Experts of a small language model: 48 SwiGLU neurons an expert, 6 picks a token.
Below are experts of layer 7 (counted from 0) of a mixture-of-experts language model. Rows are named router (the router's row for the expert), gate (a neuron's input weights, with its number), up (a neuron's input weights, with its number), down (a neuron's output weights, with its number) and show model dimensions 0-159. Each number is 500 + 50 x the weight over its row's rms, rounded and kept within 0 to 999. Numbers have three digits each.
After each expert's rows: a language model's description of what the expert responds to; "mostly gets" lists some tokens that are sent to it at least half of the time. This comes from a sample of Wikipedia text that the model never trained on.

# expert 56
router:458466492531561577556440571519489423498370450634558543536518575473501497436432484460539492531473519533472559492523437510526457479541434463450394522529413444564512477620407593566464545582456428421492456509443562513507483505438397433459481476465487539564483460472445472601471516458482554552500455525541497488473506506537489503556525450571566526464456499542496451428510432571410506551534396499474557461464505486534546552473517478546534458414541505527560477444554440552517559513596459
gate1:416518557522496457553427534536483573548395614513455497514463526599527498545527499461516482479525536500517497466452530467431505505552629504510364490504432512488442518536453571500497563520447537504518463489473469549455523590423536428546467518462483465540464418453511407622533458545482489509437501525525525480509512561532463459536381480498499511469435584490490540501496448663483567468435485466472482648516542465443485411532495486507548546594468524471580576615531491536533484465538485
up1:542403439526515566509555476444471463507624523449514479446470409543506496523476547518593457554539478522451615457589471594477437449455482493581628457528539466520449516529477454529511493585479502521454528516470401489502417447428506484401519467567427516459498485491581533478526476434512492470445594517501516456488559494454486468573482486519553457465565542517488344433542384501471444569473597499597532544475515551476538477465513601512557561471508600508480473442497499521534557524518507
down1:518588518489440517479494443550388477504467557509533505465603489445588492442489452419572541500528471517541463494508559501445599600473535504580573511451458533446529490490472528421456585514569537605509410591611481501418525538367501534544524544463506440544517444575473503463452514486455521582485544516477454475444453493502496461368445463490551469526567458496504554458601502504509499500554500534488390492502448571481448521505484525508560440518412546472571510499472475514391468613535520
gate2:418490453507453421439534406505503522448464405530480557493431565565477596510592490480453541572522538586562514502526536482512544401436516506480453461477508492405464506552465491473548477515517438582494549517468539507579612587527473501440573533475500515494532496513479382583460580442473545487557377365436459487527379446440503542527557522522491499529454447458496518495482500465571458444472573483501532572470522518513522508500525436530525490499478450579527486488598491609566399476454474
up2:507452496517486531395502539423540535543545524448497543398468532411555436584556441462454429528484469492468515528493524529502537452464535520536553432556453485492508604503539450556592551545468507497517512477513479454442510489502519536580452498481445459446482574480558511437500518500461440471466526520498518487549515512438550477465403433439477445540515439513445441597535507506396496606502538570525424428542567563583505512458523585544563378389474475498459429449546462353387470569517491
down2:400458458569450457581461483540387448494403514509551529457479555472510498531496556495447483493499587491504447472541649493474517529495575585501455466515390504451503526540523580590574574566534430525620514473473490573501589431565543587515426462457475531466558455498504508498504563486456521520492428520575399562523426522548595539557460485525470636489527420487473557465508521475485471484524517500527428506479477517486525563493436464564515446435517515563450478464508407488483423568484551
gate3:510521550418572512444568496444555550464460518582530485389481505542504527556546521395506481478443440477512459556500483501522499546475491546518484469476467569523494500567509529618456462599528442357490477532503590487542457453479431516522469512419425561502492549468564454539446493488625533519523514434586484363542456467493439539593554447502498520499407585531516508433610502414523540437531466589574506499413471511548519623484552417478480510493503526495509512475559447502473424518481504
up3:512458363554515489575471574556364397588488470404547404530531563446465432533518503533519449452592543487421516483511438523525400414509447503480459487478538428429578542488486542508532432468432442550538419474509504500498563540537581572474492437592514438444472445478477549455521492512395564584484533577466474556529524559509572521471465513540563524547495421455502567502487509500472485545504546438551487409442506533496586521439466578541468474501583542492479461526462499436481550533546512
down3:515462564499437585444543462564522516438507553455486506558534553543522538517478513455514518449549443479558557463508436416470507559564540587479556517564583549469514461527537479494532596519442397554525541404422494544475540533564526491465512509472511480441490527568525419512419586449491453499460539470488524555585523444485521538475404509540562478527539534460458473530568555593449479467462444516557487487599563435462656499443484430455408539495511451487405533424496533454381482464494605
Description: Word-initial letters. Single first letters or first pieces of a word split off, often after a space, e.g. t-ackles, w-ear, s-aint, ex-ercise.
mostly gets: " w", " t", " ch", " en", " failed", " s"

# expert 26
router:442520455549574565526492625545466468477412453608524582480484516482486452463499476418587449557523529533490505480553455472561495410546465479476439566548430474529506510539430553595481540580494422381496508521465575474443530435469462439479500514482438495568438472476473484520433473501474569570544463532625567518468501499547522430593539439495503610468511551560428415442532430538467475520573486514507535470423464489510484558462523388544517418427527459559568493481570499512452505539535449
gate0:372566451514538531490433541517498432521469500532452483553449527481496548516520466405533432550597511590496526524565467438516493507571470491525471484470495508550502538493452546550509558531442384354576493511446556447472502488461536449488452427418416538483495436439511474515493404517476586550545501526566540489491478561438551424609562437507518611504515562565522482455549441528452489542501447509523544540426456549561498584419584434555464491506549483560536507440609479518549548538539431
up0:542496487532574562548422526552407438455477470528554556505512487447487462417429542530546483554508556449394536578432437529557451444479438489437493542574468437505585509596520566523567531484467502545541535487427528540475580528447500516454462447502537459524476524457437591477555570418467507480558462559514462599467513535615480471432489470566602484464443552509468513531535454548455477557572433464496491393506531470482538471490382543533391468457555445462527416470471432493489537598532484
down0:483422497521553430473530635470556558546410568532461499367507465497481517495497437539488613437465498495489454521513567556489479538408525488503482524457445501511439487482512559620515434552516568501473442424560488479522402424518496545560508554495442443562474531516590445543589517623522482476506434472429500450439437498558487532481460478460507452515501549590540621454565497498498467473548510529520380507493531606438361449543488479511512524431446561499480460528483506446481446503483488
gate1:479441509527605510487507604479444580536473549553537427444566469513460504599467416520517541525511545453475565515490393358550512538508421491416516498490475505535509553559470534583455521498464471401506501562511520493370460568493481427485505486410467505506466473490501508514578519506599480587432452546459505503446491508531434435510462487593499601511511479547456595398528485526526491396528486423502478486457447521514401512488498490425544539564594496556511556548447441601548472473474461
up1:529518538453560452575544475580487535542492526465464520472464459487426497545457620468504495441477515499498431500460589520454555473467531525525517507497489495543519509505424428515521497570484436477459482555522608502588475503604486507492520474549465534426540544548535412368474534468589560425509429417460509571550463474535525525576487446407481398430500482521430451392435525521412443542511562574461547587473483435461506556527430513546579446444449501447472498495524485594600444434576496
down1:400425428538507466637529496562419509493479518495462471631533546514546514457499498508488596605444478540488569477529450422521505518563487498472489515439525443484557454581465563494515528418535530580525524527418445522448429424523452552540480411484543435516582481517521552553514526525409521460486476530399553474488588486424484526485428543518481476611514566461510569487539459468436492536472433560544495357484490498397594450470472476473493532457589540563487450518490530413501477513475485
gate2:462391533480475437465446475535566479458540474484466492483447552551471540493570564478509466490505515523504542533471550547573526312470567561437529556544535479501504516517512438521564497577469404475535532512503489618478496535546477583484480428493426451411493515519519503588508474484473382509430482482539549481488430479466486498505452464550556546602538539475551442406506526539431378497524498607570470425433396551485541548444554446541560483448464515493535449489581547582456505511583479
up2:541624602507558607516491588456475523509516477531516478611565450555428531505440548581473435564460503508435443475501452473574509543553474522490492539494449434452518545505503541565470478474540506552488444504608494442469544524479475451496436504481497539490510433470430499455497450476568608519550520530371483522514473528535564552539561432490553516406410459560516517490634460527468399502451541487423466565557422556590423446510492584541474578494507458553527529429485423455528491537513490
down2:485511523486408497557507531556574524425500461540514518518453514596531485477472447509527591535584399603541533422495455393525490449566459540490572531507505506573471412521339484499424512483430442431425500431535499463516422467470497486501578473488552440518536489486566493481468471599421495552464469543445556417524465444555487431533550498497486535454451460470579450492477506508569544516460526424440489506430511558494523475528519489564491528602526494633517564424492604490521600459473542
Description: Odd bytes and codes. Pieces of non-ASCII characters, acronyms and rare name fragments, plus years and dashes in lists, e.g. Esp-any-ol, X-HP-CCC, HPIV1.
mostly gets: "    ", "/a", " IN", " SP", " tick", " Yes"

# expert 46
router:462538507541553565557468516471499416445421417527555602550462504482533429428447572451578448561501532529462573576521467463577497505533450448441483545505485511532599460563443540528499539510519413421522379507496502445420508467451465468432470385436482488514440492455457478518478517438525585536544469596533563487494476555543439423575518479560539516456445561558453466447539454572429452532518449508557575492440473525426569553516500377499507426491528501535547499488602487583502533518555469
gate1:495499562603526517545536562442467445513436530512487456460497502479548456540472529399536500590573551487490523506484545510494459520474521474555454480433474491441443444486540506551539440472510399421642472516533580480475594517508472536505434451438467532443538571553544493463489451496470494576578484566519466503515583575601579399613535479494468537492427559471494498452481507586488537449531482510627436460502446542543483613485412455535538437422511571543437449433493473527437403486524498
up1:502408450415569536480405567549426500482451525482449550528481506464460552417435481556462550511456491534449416475525392543436493536438488525412457435535458430492514537449489603508451472551516500525458483439572446500549588459488521458469544571477417479592529569433473555631550450419424538480553493417497567468552569441449540506468504471580472520538585556497541499522402523586492486567537562449492565534494559445546484509497560528531505466492460463514489593538539457446471555508423456
down1:472446524595454460483431507532423376548600494527517456479529512477549580574571566518508577533549459444452493517592503445468422511446459547508494510417561514515543414531534439494476486501473544471490502459488454386477506549449425506502493442535518470477447501479592471548553474522437520446424404503477452533417500478560511538445543582462568552476486460378531486539589493467548510509438498562527530552598495507549548429505455480565460539510509528521539519370492511637488523589589476
gate2:506385582509513528445451521414479446497515464530464500398520535583563508517576454536482512520517451555527411483475505475485509438453551485458472573476431506479547552513530550517512520478443504456434473478439520385445564508518405378494536568445546431482555554467454503477442513405458585527515500552578509468564479499413583393520634412469474565456485482579507428549498526415522496499519488550545631552504547418580464495500470468459486490538416515544459467499543518501483586548502520
up2:507498468496541473521595511501589539546513507479522578473477450548533466543467512495468517394505491528381477455461597497526534403453547560440553433570531446492439472509513528502543476562496511545466491541545538438419355571583432527518511510465469600507455452464509511548455490457502415481469445416520373466599485515447515467529500501451563496494542480542493471386439488517457513620613512481502511476419538489457475544449465571552492460470501573466590454551530469560416567423519443
down2:493588618414551495448460557444491540557439453489530489517491572549485477420515536466506483602471439455518515510523479449536494563485544525385483538611490569542464549534483551513474521547498462499469499497522483464534489484481524459501534518414523486529549548572488506501469527604622573477487509436543361481503515432465609461493483441413492562425475421437409435432582509420465440449573521487559441479523448517585501497518467413454581477498583512525569466504481442479563578509523430
gate3:475503510452467543398529544538496414501532461508475431541402559528512514521412392427489573482552445520530580457450452390442417551529485476531533374507514513514540527568513571474537452492452503458590450405360495511585497573480575463423529448479473385508519491453507420488529497474543401525550452511442587532469512496524462458499558471472471570528483502502511495499533462551476511504488458552498431551541458555471577462479503457462472595517490494538431469543564452489385474457618494
up3:573497541514500567548510463489420520564435504510557561489512591543459467538401490522520524475492483586429508572566438456555472500527518450509504423421559444478472468438563478518524543522452503535441502474503533566489464476445534532604550432503496544423458485554522540465528504375482536457401479525544391388567521590474489488417495457481486478429512483493605470462504486482521532534432400430499502524589378504527487452520434518574561539513526464537595505498458480507384538468377555
down3:484538514565586501503502461413490483468502533453423444520499468424475528552449521578554456589388457552563458519512540533542384438551466484473483550533375506535501511499448449502426459487583572493479462493466503440483479492546506482450467499479475547516485570561565520463504389425603541553465529503428509518546418431600453463498467475446464532426500432516584456579399483455470451495500542497492479529525422530512467586486450533466429583531431575472599447567447532472576494505599478
Description: Word-initial lowercase pieces. Starting fragments of words after articles or numbers, such as per in performer, met in meters, cor, psych.
mostly gets: " per", " pat", " tri", " my", " sup", " pers"

# expert 29
router:407475493516526508509418547529541473505392437597557560550464568471501515471407486485489477518552560508472556547567472424604423497556437507496414502584463460539547502577419507555494523538442457456521465454435569501458503493426419500474544451501480544533502423430469506592460420494461553479542453587569534492513463579495468432603506463541585507461512485573418438464596478546477428600577496465527502487467469528464561514468458491512490443449489455549562489473617445497529532536595455
gate1:529563511522521519513477515437507546506572514443569537423593601521396556433482453461510495484473456523457504440476514590508459474456526502528520475585525440505416502582465512530563442524419428544457493492392472553530529563453547454450476501453404418530572569408499452561437518493436461577539560453563508484454432507359519567503464425528545515538508519456425419628438490569404457535510496565466534530485591494482520520411517507459540490544531499508509495486586432478460484505567462
up1:541549495495390460532505492452516509511600513423505582438461491491459607514429469530452561444568479550420555474501584450455420527436488518602535446522524518510533416593444429486523458448403448445467533490482455510534429484498467517462553547478443440513569472485538498589507583538495461591496506381509493526565511469446490558547511550556561526554559427436403518597534569578440507461510524573485474496492465482408514522484542533460563638522465521521477501522570534548521479501593483
down1:480487502560526599510491502503475598472433548487502532500488475504495625547566522481533549511526495528479429512416499526506582471455499565413457485540466413514492505501497514465515518536491442685501564488505526500567541542604548524534481457437500533493535591527505377433453648488438458460390480519590435529529494388475513527496596480528453546507618436570514410425461497552464517521516508550529463497495547486462500533486492537509420445427529492475431476489491530526398464566505454
gate2:363517528545486541501500458565524506508445480432634514548476494403434446520428599475509547405521408584514564557480483480485494481492464517462515591514537514562470504623419506517527500549465428435522412523447551497458554504388413554504564439451444503544458393468512459560579543497512463529485543518511538530466543476510516503471523578532527516477500535503506507499501521504427533486578338500572567545570560465424475543501455457477513467485507501587557513474494461606493529554423525
up2:490550405556458525467463496434540541550547450603548488520492510549471395537571496461503503542427477404624543476564477523514440448469583519518522385475544451433430542454536523478454441531536481477611506475415496390486438526559574480518418497546501486531495600552500465493441378454511450459458546494531510483553534502546496493498459494406530504504473495584623428544499449542445475496537534436520601580531488471521519475441401504482568449435525468527445515550538511508430498562449456
down2:479459481466544577521504447527598493550520492469474415586493419510498381467467454462567457481478449512539561577522491454467593540573513502497612544515648502632517557510486452460466488500483477499472486443471468475580482453533466446531429501475569451550465495530508470629539544555548472509426461453367497399539449490547536538561515520508486462504478525496499554479476474495524415544465464507454451495459594373432499487574489494455526599492577431422540465525563531503446509522484566
gate3:418512466478488537561412605473438444437434575509479526545498516553541564430477520500419493443476519519508451472570470462528403561507515435503459515539484400536462536496517496484575557416504543532515428509439556454401541453378592462486454574394558547525543524423487525456550472484458486539539548574464554494464532528363501467512463563583500493536537470483490473638539545465487462498497636562456500490418498497479601474520531554456443535486474541519571531455537470495542531476561463
up3:470490445503401476452548474488480560469461517435466549523587528610513608415431501508492493441500409594532463460495502454478478494476384555531567572459451485505543496439461456485482519539529416500498510467618522567474447472478492517562457406502496478497453467545472501547535492490521576542559469478511391527479525528409526571435389501694505512508554479495465492503410556432523442472472546561529504480470434470537436484503555520509533432496476518414554563621514523502499486492574572
down3:485510578442445408411551533418567518532519459537515498462457506571498567493543462444535462526572474450446484489450537554524509480412477547482464427589570433479430422412474545551466417492460401430460465535427541601520473468553506451453477472451473565489480576485522420583539585564503621492443447466535556458603496504458492518435487480478539495475546465463607544372511476520508510447453517472514451583445462482478519446465515450504511435407536470475558472503465514547500541583543425
Description: Modals, pronouns, mid-word pieces. Modals and pronouns starting a clause after commas or that, like would, will, there, can; also early word fragments.
mostly gets: " would", " will", " could", " there", " took", " do"

# expert 36
router:400506570498546549508469542522492497504409484617557543540489587445457420465503506370520434544508525536539527460583460487526476472557464482473456509522480517538506538557451557582479558601471466329494486465432603466479529487438474391480512477422414583508470437458488472547520429479491528546538446529606539508489495511513549439550568456497529603476442582598484425490517441557472438492475462493530532507490497483533525604447468409521483489431533434540507500437581482514530482507546479
gate1:503435546486556487534461471438529511494497597547480579516450432572485540510413525492487503472442504541552494592531508512484540533520474516587530471533486557571502452465493489462427509488563539521398526537550469486398492460484426540526508574453530562614477485536488423619564572548526565493486427455547504501422459492423387562541506441520517418438414516449444529515574530488483393500567461525523522407505445558463508403523488447413575520431521508512533532508528443424635433463488502
up1:496476490444505526362513519436566512542476536493528495389429577482454522553545476496520523404484429534486455488490518547504502461463612529611454445464490460528434502492536453555519463495480438351469599521573601510463425490434480464543457571539443494498527564481539496485499443486522509514446510509570437368469624522495531515539569417505502565524522473505518467484493538480467518536529540552575561459443598531444477566512583474533575468474394530590490590542521495508554460521467439
down1:487537503459568452449463571469529468524474454461540498503459426464479413513481462535497525516451442519505419525548583562583481428463490476609540586444454517563423559514437480550403496490609501498374427598551566495538514465425496519502567530535501552513478575479523541519567368574544487493476403410531563528499518513453509516587551473415571584470459483543469487501494546519520407464501541450580439517491501505580390458498490434550574432497444470514504534562479534549527450488522457
gate2:441479417610489493466397500542502508588503534499535419537499553500453506465487514505479506562546519528456551573413431466492477444467442472466507564569457448433463501475525557460528536473518411530479499548421527473431620505492459538464484498555441401487485556476489552451530574528544536462502499500470492495506478545552448384420617471501568415487516454516484447474492436448406520515540492392449534451379545466604459469510527494531478420513561443445525441609446453565519591492511419
up2:532485546498396516557521514557487512481522431539512491545463478488512516510502509518579499454475553529445509417488497448434449500471536524439458485433474529430534533560579481465511516545448519517583389488563525500476525471487465450543486487497447542469485456452441483514455462491496518527499505531564557599498421572639552469418467481499482442430598472491523356379473395562532443573468417457495497465580568453569509508550440523480494448471366544523470495529593476630489561539572433
down2:449531516520484500541481568463452467515479406518502481408528590469506490500522556487580485491498576445413517560534445506589487455531461464435535468538487536604531520576452529583454398497564502555468430546469489519507505561394437527467457502558485500533354456525587525544497546560600560626509487530530489523564538533445479424480528464465596576476457489559546432485575458540538479486547545588495503520533466567574498414450481472491537401414570502460529478444432466529538537464514421
gate3:562486430563527464487538574547501480508524455372447480445461548428512531460503454543562542438562447508496451474540506492541491490453500586509561512503436522495599483557501462493495439508359450594506558428514530425527568428537584511472528548566446502482537516428535456493549505510353452529502544483544520612533448541533586505475484468489554512457533422399489499483406476444507497480506436490539483441496486452457629535518464445599406545477408486594522489473424573467473476533510479
up3:473461518509444497510461530468529488574489528543487524472624527468407549414457513451401572448581443557518527449512476505510526481479499503591429487469540479511477510488433581554392507466531491458446520523552531402603500515475423557569457533590511624558451526452507488526519429542571566429485476554548542456521452535468508528516434496612501489498516539446440513505575591493483586408453475475423535412490412510554409502490547500456523466570421549501510568498519483565582492507568421
down3:404518492561503512598485493567443503501547526497428435509476512506515514532374451526521556528460597509603530488560473488567487596588581449589574540545523478444428519485388414522476469489446542422512575477447514393452508446474485431460649452450423538457452481533515467531508508557498494534450564531454507404469493565489539509535499556437606540409481504454492508482492587506486516499492504556495440495590473488465464491558409493468553549494516430481491459588438531577528541462524519
Description: Name-initial fragments. First word pieces of proper names, mostly people and places, such as Br in Brands, Bas in Basel, Lag in Laguna.
mostly gets: " Opp", " IN", " SP", " Hawai", " Phill", " Dub"

# expert 10
router:499532491552533568534392588561474443496457457565595540523414582455500472485530510471522456515522587512504526530532457517583477445500473477486466530627476379576451529543469583516486497513448452450583465482466506469477508456478486470460448447456474592464477450414415503518545451462485523509528456521513523533487500527596538396573573499548537583448446549539400444510518476540398513516548519480513572452474478533569553600425435450543421454478538399514574409471533444494519530551499430
gate0:545548561533480585555524532621424484502486595479450538537451385415510515521512455484488434486459510460506528538477513505478534536537543502510391580461500501555521428504464377508502509495460503504539511490466556523479484572518484495474459567400539472476495539467510455459511553438530427538519432547520514630544461505514535536454435468475485588483349528478437535572475562567486610468491399481527566458583494462498518537494507520460437437525412405602429482455568433534466511459493595
up0:499463532587435580459567538461507484492510382458524468539446510534602548504396526495489508411530570523473425406515486547524416553458565499465490467455521500533588579511502410411423587421450554508586592517523496463498439554528445521522452529451515511473460433441444480476518616535489438558499433453557541463542554419470519432437495474480529432489553499488408483525477541548506557516583562498459486517516491587477477471482517518383441470486547549475505504555526566378417542522494521
down0:462464516497421576544436515493505472525473504545506568595499580529531615539462481528529424473440435417485505508505538500483475570463383520452500508506479466514466575558477481516507462439552421597481494510505548420546497506475469602485545506511619404458472498560522435451481472484517483461528520517523500384580530551538504375599445541462437513471508452499450493512510529421452591556517590441438503463544543536526485549499583443558509409458501523464502570578508504495589395445572420
gate1:534477529502491493634466428549455360468485584512542554521539532536452443437471451476623500592517569472427430618533459581486540545480490500435379513473492460428502442513493487510526523537433442496502425480495515494487495488473513464494377410469568620584494491573423527624524491498439573504513478455501490500404489475621578460389483535560475528509531520476515459514497459540498506513492485566540426493523575548458433467476508498564467522496487439527525512531420531514460536487542494
up1:504557508547497430524582480448487543447475521508472484508446372426542538568464587465442435453558471519479576463473483418528586463528489462528478488506498589556604479483501508434557526502552461446433582538508455515523456577637487501544538496488424413531520488554587498427426522518593480537521510522585461512560471417477423472611482431407551434544523484510498486503487466487485478583498516476424591450497515416522555493484529486432530484457560586503434430460452441558468430580468497
down1:519512592364469426540542533489481562458647468481460485485547515488529487517472474548423571464427532587571576535592494502518478489582483412508492521484419549566566514491481527440553498524528467386563521499437484531489448548485450445509457517539472481558482477501488526467504519448437494613519498550608547564630462451520471439470426459442517532587529450433464521461613549498396499514468561503520457479441490535485561514426444461507469445424505531432474430562528480453465491548571510
gate2:500523517495494556531496559433471496435485538482484502588570450478510439501486481498500475526521467430463559521461456526474479447434513482439457461508544568461595662455529495516529526538445587526561515547434497547601469459486454449499520400516362440590579464485387482549500546466480468522517494514537471525463447441497517454465421513595491425469518509527447388510510423462483491446539536516502581507516554494654588486496562504461594441502469517468468546497580534525352534458498475
up2:454464502473493497514461475590474452446411341538521493504425582491425545483500396490487409518436518558514505391388537516546508512561566495571393527532419441501493500406478518568470502510541521537521515415589504550514582487460597484550497548515566479452465539492488473517404479528517532538509539530532494495464469553534427432495567480541502576577481584465440522516511456486428385501455478528515412527465596531481565515522430410565416554515485494439555523513504555531538498519527564
down2:476541533595529404561478438468539581474478597494453542492449496490414420576424531531527509532472473464484559458496497472446480492568539517463453552538482507449557517526534427458595568513461467461444468446450427539539472467488493483531540500426472491490569455459496459560490659534446466593532507472524447543468495425490492415484538581501548458586600551540426524463510470543443506518444498488579537480562487530389626487473453417449488492463496554477518459462621455457590515557446566
Description: Section and entry starts. First tokens after paragraph breaks, headings or list items, such as = heading markers, The, species names, opening quotes.
mostly gets: ".\n\n", " \"", "=", " called", " |\n\n", " =\n\n"

# expert 4
router:440483544475544600533399547474481431503474431596549519518454565413509479466470472451473494579535578591491546532546441470518467484503477453429449550567488478563541490516453562504520496568509419430522517529492565507445505515416460491469497468481469553554450477474483455518516458416534537531572410558498426505428488604575521470546591417558551581423459525615442438462546483540439487510521459527539543500413495522499491602466489453522531468414576458546613442450582502533516494575526432
gate1:424468533526486545550519598523438487505406501506586509510436480452491510493544518414451502557482584588508552516443493560533562510503448483493388439561497482492506517563453615618576583482501454468617406524474518527431544502478449438529505453429486514593419491490455481508483534528509475509433521582555466480521477528461442429603474478583577656536492483515520488469571477505519457477529477470580549558467527459447478578433393476464504445520457468523503484434566456528573519494507435
up1:472456496481527502508487610451458508606475574549475551439454526438480506497517468401492491594510522386481437445521558603518456514487478521504500527483518472556456389493570533500474491485452391536395428564566527554564477546579537454488434578461445516464555521488575485471470512505504471519511510489511514458441478452460544550483569477573468546519465412523399514507469544542433520369545520480597495491491420560544457508515446464489603478521472496422607494550406541540507363516522494
down1:531521507465487570472515489441530476462532524598491574501485539419458497412569531466474525501463449518487547431435492406426494558569465547532519508520453567616633458584545576516499553394494446471411510482512498592477552643465536464527443508511458406455603532448426511518448517492517480469541495528550452510464502495509581484446425443569433531557549527432494488526505506512491569499441539457397595503411526572518545498583484434478573501602479508504494485459542482464475448455455531
gate2:444501480537550591546510540551418434518408523506545586559441519448465468531437497463512437564593488506482489560510420510553415528523476492513391595553480532529528554569483522501497483517481479460541499476517574505451562531506532471497465416449400524485528511416509496547405463476476513583566494516524492525396433560465476442529506397521467533519526606550457466413539470544480489528517390508558500429462462515537531582444443406576490406529561477520502435363573448529484500570503445
up2:466529464541471519550468539567520480470522463518485499467563554556497502440452521468593486496508545495460580489518553454560531401494466485450500452504426375554496549529472531608600631472446423432501434523423478421519485448390468463458588506421516520513392482534381523454593527464448512470524457523500512579581528474560456452484524561538628562508434444530504517532518471525455493522522541453524556504432532506412569487462480536496409572428527454540515501563503488469540521517609520
down2:515432517462473482479531476481530501496554522552478487510512458545491474517551424542538521432426501388465412521592591485546474452433613466556588474453477564492501486469612521491460456561512475606479527443522561514537417422559447472563548531530582537581473432562594492578515487561507473449494454479416467474503442485417426492481491480420429522549577536524541560520547509507516478448558555485572425496533652471511482508540512468520541526461436542470414641523423496478487493525546491
gate3:475571549469550583535519542508467481518438475579517551571428580459449475565501445399529412526538587520466539492540448490539450470421528508499443583494515521539556520527528528598540557587446486447523453528503575430479539592435550502486465437458464587472642460421501491581438444458473553524507565533500437483462443483508464443585540464509519553481506516562478448437528442554431534519510471487553618536478474549542521592514490400512475462516521445546557421447606460539523505486525416
up3:497508609410510558465526473396518530564531487539431459519472496489434519578532441455465468487526560470531479454570523520454466516391582605570511522412489542506505451451554419475465470538537535496437470501553511523479446575465512579522481530460487561461607501421554458564437463478531522468443576482489378452418485464454490488479498477416399520461488438535531491449509496486466539440530600463511497616560475565571406566517587479438586492551490493517531460550527568497517423405464487
down3:545532557541475488530509449431541534450535432485513576521490553484599431526444584415506509613529471502538569396451402462491491511564537534476455502575476515476556430553525519497544490425473439449516490523515460548414630530471537472400477460370437533446537499442484531475521574472482533558516492501480544508479466548480616440506466493542504486498450424465512487537413484497506525468405525486427543544429408512485577495530527558490521501632609546567554427476571447539524502424486505
Description: Place-name word starts. Capital initial pieces of proper names and prepositions before them in geographic text, such as S of Saskatoon, Qatar, coordinates.
mostly gets: " These", " Gl", " gl", " S", " p", " P"

# expert 33
router:478515451539566511555491589593453444452492426471537570483526507476475430447442525425484389518584594586437530506528526466556449431572435476440452560574438473558518561554494503569608525598489440453513454503432579486443563539530488442434503503493465527546492458466449528560488483420489568510526440497521529474480467592498478465590519491518578534451473547500465388447534415555460452509542498498518546465465463570433558537468432389536423491457532479475573480433531468558484558537570489
gate0:481535539469496485499525541597468500495488420519416489514413517476511453480439432507569426581513540571588448555581510432519540461385372511505477518459505543555485469477441472542500440488497564491445439521505512471543472432548494520437620491527423555475399518542553585528513478474422609437548522447474531528468490552457481508399568476437496473536493518582359514505487455446565503472464523412471525495507438486515554519493511547518559551522535504461546490412425512636586522556518548
up0:545533538486598455470517541562463490559480427489452479465475550514451467497387430453518449510441532599541459509552465458493477412539394531530417464520499459458447516470511506521570547570523565521447480536477432478606492554554598461543547507539548428533488557499489475561430465445428509481550554492514424563495503501497472492473482495508489483469523413479502445541507478457564478509460516463389485456589553539545582426541615517533463432484482509485326450437460521462447569481398611
down0:647521488506505508485586482415433519627544402488512593472552540533446535491482482433550493473503500563483497496545453459510512492457437471505525524518511460593503427356555474469476455547481458453436517460443495430523488520608556408430476488518524543548418590580502487435531520437485515490533529404551519557506468529629459449524421473418531478504436481494510550509456463491466531491451489448556555448522610443444454578455584536546480450535489566415502470400491487468483495537508517
gate1:547553521473527449486502500462481457504501533453550615443493584477508503540540528456507466402576515505422447490482459526492515538452502428625537490576454470479426512424483479589677483495578544522527531521482563493424588578507532529467509469551537524464528481524378541509411529536567448477518518474495557481488516631560413447528506473506491525490470530419574482494517494505516493460528422546427530433488458600494383492477577546496494428462407512414484462477524487415474464496596528
up1:537395516430500556435473461536430540492497410490491496473546398486473556443548534447551495484524510471589475521473536504550527478456437390447518559503406470455487507554543479554462568515481465476499539549574506596514512552420474539553454539516556453484470485528538555464527444493416439624456482497620452467495444471486504445490376404558486495427565516560340552554510550426504583520446566534551545573471541506549451565499472575548467549450463559530531511539454452516447478527503491
down1:617529442523527614419524434433471597532502441518531474483472504455533450409386558522516479568549449443492518525521563476529483485464447464502518476555513527554602433494519530462452434546550566513551518522514397490493562485479481524408535532404547586491535501483462567482487395566541525528476571451507564496432507488457421470459579515472501448494493508436439450522467503588487470504465575461605533421506386511576444509536524436577513592560564484420497539476451526589460467474520519
gate2:537614490460584437571530454586457507420498500509555599510582455489575471533539510492525528441560606531495481524495574494514422448495482485498487607433437458495471456482491493475498467514608440467508526483506582474419563483517495457554455452533506466476494594500429464390457428506499552591491537506464442451424470590501423459454499550514433435466481458531557549345403531572508445591449529416430562554509469529478548510534557416562527472506567500487545458462475502488499489485469516
up2:560484482489500594408484566455479400552473501477548414454452474439499534428453556447506531499514417569497661539412497493513458543450444574584446558519601520468500562569537509453579543560455420569536481505468474473499428585435483532494414481485524516427532495457491533553502444560456396563492428476542469472415496488515459475555454389544527509517383544439434512583542518468496494442457482587495519444443568555523498484473497531471520480543463528522489511468537494494419519502394464
down2:459503485505485548418475528488494558548455463475470504513443543519553402439497488430519564536427503516464471498534383425517518568576473500412485464506515549514582580556458527499451522419469479516556412572516464518473555524405486506438479577525554486382504464543538440512439524510436621515419457507509568563416457365527580497482515532614465514577533502474405469596436525605494590439449466444457522486472503545544550515480432533523479487531491439487458560516491506564521475435564536
Description: Adjective and adverb suffixes. Word-final suffix pieces making adjectives and adverbs in technical prose, such as extern-ally, random-ly, Dynam-ic, Mol-ar, and stray CJK byte pieces.
mostly gets: "ically", "ely", "atic", "ious", "ative", "istic"